python train.py --n_layer=9 --d_model=256 --n_experts=256 --experts_per_token=8 --d_expert=32 --d_shared_expert=64 --activation="swiglu" --moe_layers=[0, 2, 4, 6, 8] --router_score="softmax" --normalize_top_k=false --routed_scale=9.46 --balance_loss=0.0046 --balance_bias=false --router_logit_norm=1.5 --n_groups=8 --groups_per_token=4 --init_std_router=0.00931 --lr_router=0.00119 --n_head=2 --n_kv_head=1 --head_dim=128 --vocab_size=27563 --norm="rmsnorm" --norm_place="pre" --norm_eps=1e-05 --positions="rope" --rope_base=38700.0 --rope_fraction=1.0 --qk_norm=false --attn_scale=0.0884 --tie_embeddings=false --parallel_block=false --init="normal" --init_std_qkv=0.0334 --init_std_o=0.0 --init_std_up=0.0334 --init_std_down=0.0 --optimizer="adam_variant" --lr=0.00131 --beta1=0.95 --beta2=0.99 --weight_decay=0.5 --lr_head=0.0118 --grad_clip=0.5 --warmup_steps=203 --schedule="wsd" --decay_fraction=1.0 --decay_shape="pow" --final_lr_fraction=0.0 --batch_tokens=131072 --seq_len=256 --doc_mask=true --z_loss=1e-05 --train_tokens=641800000 --steps=4897 --dataset="wikipedia_en"
Below are experts of layer 2 (counted from 0) of a mixture-of-experts language model. Rows are named gate (a neuron's input weights, with its number), up (a neuron's input weights, with its number) and show model dimensions 192-255. Each number is 128 + 32 x the weight over its row's rms, rounded and kept within 0 to 255.
Before each expert's rows: a language model's description of what the expert responds to. This comes from a sample of Wikipedia text that the model never trained on.

# expert 55
Description: Inner word and digit pieces. Middle pieces of foreign surnames and words (Maz-ar-ópi, Mat-k-owski, Pap-ers), and second digits in dates and age groups like U21.
gate0 [130 179  96 145 140 111 146 172 192 160  60 172 132 157 129 162  76  91  92 136 121  79 129 142 153 118 102 121 172 126 141 150 161 129 137 125 158 116 198 124 108  50 172 185 126  99 130 137 130 153  62 132  93  94 125 153 151 118 125 156  76 155 185 141]
up0 [100  86 134 137 100 202 132 128 111 148 168  80  73 127 115 104 117 153 188 113 143 109  80 135 123 117 151 161  98  90  83 136 130 160 127 170 139 143 125 114 194 127 108 106 149 130 206  90 123 138 155 144 120 128 152 107 123 104 134 118 147  81  98 106]

# expert 15
Description: More, less, des, move. Comparative words like more, less, larger, better; forms of move; the piece des in despair, desires, École des; some table numbers.
gate0 [127 189 116 115  84 142 117 168 116 185 117  87 145 158 149 120  77 165 107 144  98 113 133 174 188  71 139 184  85 108 155 123 106 127 138  62 101  85 134 113 173 119 114 117 143 193 137 115 188  89  89 186 113 117 107 121 146 116 123 106 175 125 167 174]
up0 [128 160 170 126 211 161  64  80 148 119 193 153  95  78 115 136 151  99 138 143 164 124 123 113  95 155 109 134  88 156 106 101 128 130 165 135  55 169  78  90 114 180 142 134 101  75 177 153 160 194 161 102 139 100 156 118 166 111 127 159 128 155 128 124]

# expert 24
Description: In and particles. Mostly the preposition in before years or places, also a space token after In; plus out, up, down, ever, and Year in New Year.
gate0 [170  63 109  91 177 112 144 141 115 126 110 186  96 145  96 147 128 117  88 108 168  83 189 183 109 156 132 128 171 108 100  80 150  86 106 142 155 100 112 152 124 115 152 220 128  74 161  77 123 199 154 110 149  68 123 160  86 112  93  97 115  73 114  83]
up0 [122 175 151 165 104 130 113 116 153 119 158  69 138 121 163 116 114 141 152 143 100 177  64  88 147 125 159 157  93 103 151 162 111 150 188 120 134 151 137  96 154 149 122  39 131 155  55 188 110  74  93 172 100 136 105  73 128 115 128 127 155 192 148 163]

# expert 32
Description: Initial capital letters. Word-initial capital letters and short pieces, especially W in WTA and win marks in tables, also Albums in chart tables.
gate0 [135  90 152  97 132 102 197 111 175 147 168 159 130 138 104 178 100 105 131 154 146 170 105  77  54  49 136 132 145 128 159  83 118  99  69  92 130 104 100 109  79 164 127  47  93  98 156 165 134 109 155 179  76  58 115 144 119 139 176  51 103  92 151  83]
up0 [120 176 113 128 151 158  95 147 140 109 137 106 103  99 168  81 124 101 125 110 140 119 143 181 209 179 122 124 136 139  93 172 124 184 191 180 135 196 174 134 150 112 112 131 158 134 141 116 133 160 155 139 165 180 129 137  92 170  87 125 146 162 138 165]

# expert 23
Description: Those and name-endings. The pronoun those, plus name-ending pieces such as -in, -lin, -ins, -ison, as in Avastin, Kraglin, Agamemnon.
gate0 [ 96  99  61 141 138 170 140 127 107 137 124 103 104 151  88 146 137 121 135 121 144 123 141 182 146  92  72 147  85 192 103 150 121 143 158 101 117 114 154 175 135 132  42 139 112 109 153 145 127  92 185 139 139  91 125 165  50 179 135 148 143 143  80 155]
up0 [135 140 107 109 214 103 177 170 168 131 159 162  79 162  44 188 143 130 144 120 145 117 148 101 158 108  96 112 144  93 134 137 118 133 104 110 123 126  98  71 114  85  65 118 117 196  65 105  69 154 105 109 133 144 130 130  54 165 134 155  86 130 119  81]

# expert 19
Description: Colours and along. Colour and size adjectives in species descriptions (white, brown, black, large), plus along in along with.
gate0 [115 125 134  73 145  74  93 151 139 125 172 110 166 109 108 136 172  93 157 136 163 105 152 134  85 133  82  92 170 133 126  98 130 139 118 160 130 149  91  89 137 174 107 113 169  72 184 142 165 173 170 120 135 151 207 135 103 177 126 137 129 106 165 158]
up0 [137 117 163  97 130 137 160 136 124  81 106 150 112 118 141 157 173 183 162 144 140 153 110  59  92 140 103  91 122 126  86  91  91 146 141 173 142 108 183 108 143 134 147 134 142 121 103 163 120 141 137 177  98 126 142  68 100 111 117 125 129  95 158  97]

# expert 40
Description: Between and being verbs. The word between after distinguished, relationship or built, and forms of be (being, been, was, were, become).
gate0 [ 63  72 118 136 102 139 160 214  98 110 115 123 165 156 110 138 123  78  83 132 180 117 157 112 146 132 150  98 120 127  36 138 151 119 112 106 117 157 123 134 142 138 133 124  82 133 119 151 131 135 175  75 197  89 111  94  49  70 109  74 141 120 135 147]
up0 [136 153 138 124 128 176  97 101 184 117 177 136 104 110 121 136 132 158 123 147 114 120 127  83 153 114  94 175 147  72 128 138 183 124 144 121 181 114 160 138 128 122 146 103 197 158 147  93 145  97 167 178  22 170 103 161 172 117 105 142 114 146 140 110]

# expert 42
Description: Abstract adjectives before nouns. Adjectives and modifiers before nouns in expository text, such as political, local, military, legal, constitutional, collective, public.
gate0 [169 176 116 139 142 154 113 161 117 142  96  83 124  90  95  99  75  72 128 107 109 151 167 163 147 153  58 166 129 165 212  57 158 132  76 135 102 123  91 132 132 118  63 126 131 131 100 116 146 143  82 122 157  86  97  80 114 130 110 139 137  99 112 110]
up0 [ 72 124 121 154 113  81  90 116 147 130 167  95 121 142 164 131 105 157 106  92 234 136 108 115  75 135  80 114 168 162  91 107 125 155 162 186 182 121 131 140 158  92 131 148 111 118 109 118 165  94 184 162 126 113 150 174 142 139 166 142 145 150 124 112]

# expert 47
Description: Word-continuation pieces. Pieces continuing a word after its start, often after b or g, such as sl in sloop and slain, act in Impact.
gate0 [119 192 120 133 120 105 120 127  46  88 137  69 131 127 157 215 148 154 147  76 111 133 136 110  94 157 136  99 111 169 133 107 141 107  99 147 111 107 150 112 137 146  71 122 105 115 177 172 189  99 172 125 152  49 127 107 108 168 113 179 142 131 131  99]
up0 [145 151 155 141 155 173 115  60 141  99 150 103 127 148  73 108 154 119 121 144 133 153 146  93 148 150 119 179  87 126 100 120 191  59  85  63 170 137 105 156 126 127 148  97 115  56 132 119 125 154 112 158 166 148 145 140 186 138 116  98 167 164 172  45]

# expert 4
Description: Construction and creation words. Words on making or founding things, mostly after the, was or a: built, completed, original, new, final, established, founded.
gate0 [109  97  47  53 150 158 117  71 112 155  89 190 144 125 132 109  96 185 188 113 122 121  91 136 138  59 102 105  98 164 104  93  96 197 121 130 136 150 144 116 150 163 114 104  96 113 143 109 128 120 160 130  98 136 168 170 121  75 122 148 165 149  75  90]
up0 [ 83 159  94  92 178  66 157 107 117  59  65 110 122 118 136 154 115 127 184 211 115 182 124 133 146 105 108 123 175 124 110 129 133 179 131 188 165 161 111 166 112 132  96 115 111 123 145 165 100 170  90 176 118 156 132 189 135 139 156 157 111 159 132  78]

# expert 37
Description: Ref columns and scripts. Ref table headers, Review scores, is after a place name, and pieces of Thai, Hebrew or other non-Latin script.
gate0 [164 195 123 150 142 140 121 100 119 146 114 115 160 164 135 105 124  86 141 122 172 201  86 165 143 143 128 148 147 145 113 131  18 140 102  92 139 123 125 119 156 132  72 120 177  70 150 161 120 133  75 159 110 153 105 184 192 111  95 104 100 145 113 128]
up0 [160 125  94 149 141 208 117 171 130 178 159 119 145 150 129 125 129  92  59 107  81 205 184 184 179 169 116  68  99 152  97 110 150 125 121  64  65 116 174 110  84  70  90 145  79 112  77 112  88 148 100 135 161 113  90 136  95 151 159  97  72 134 131 146]

# expert 57
Description: During and code. The word during at clause starts, and code in zip, area or station code infobox lines, plus Category C.
gate0 [109 129  89 147 123 139  66 150  96 137 176  83 116 138 181 100 131 108 101 111 154  92 113 194  93  80 114 120  82 156 127  98  91 121 151  59  78 134 128 114  90  97 101 160 132 137 140 163 140 129 160  79 120  99 172 187 144 174 115 104 113  94  87 139]
up0 [ 96 202 131 146 108 140 124  99  99  72 103 107 128 161 113 155  72 118  79 119 131 150 123  50 140 169 115 125 103  93  68 162 141 105 131 132 139 142 118 138 113 134 154  73 151 115 112 116 130 130 101 149 141 161  91 102 107  97 141 131 147  78 110 145]

# expert 41
Description: Consonant pieces in names. Single consonants or short clusters inside foreign surnames and words, such as j in Pejić and Chejfec, kh, sh, aj.
gate0 [ 82 140 152 147 141  94 182 179 125 109 104 157 119 141 119 116 154 129 124 104 137 109  84 170 123 149 130  86 131  91 139 103  96 118 119 158  94 123 136 122 113 180 144 101 118 144 144 115 104 170 107 161 135 135 129 139 159  34 101 118 131 148 102 144]
up0 [134  78 123 126 116  98 134 143 134 168  97 114 104 149 105  84 144 177 139 148 116 116 171 166 151 102 133 164 126  87 130 146 136 136 113 117 131 167 154 167 104 135 138 139 159 135 148 102 105 185 149 108 136 126 130  82  96 226 134  47 103 140 101 126]

# expert 35
Description: Present-day and mid-word pieces. The word present in present-day and at present, plus mid-word syllables after p or c in foreign words, such as ar, ur.
gate0 [161 160 168  71  88 119 109 183 149 225  93 133  96  98 110 150 185 117  94 163 160 102 128  91  55 174 135  87 137 106 118 153 104 153 178 121 136 170 166  99 117 150 140 142  84 140 165  55 121 102 149 178  95  67 142 110 131 191 126 108 129  92 140 126]
up0 [121 111 159  82 144 185 114 189 129 106 116 155 173 157 165  79 103 175 108 133 104  98 123 138 123 149 110  97 128  46  97 127  84 167  66 103 151  73 126 145 131 120 147 130 125 160 121 110 128 106 102 132 182  84 119  83 200 184  98 125 132  72  92 104]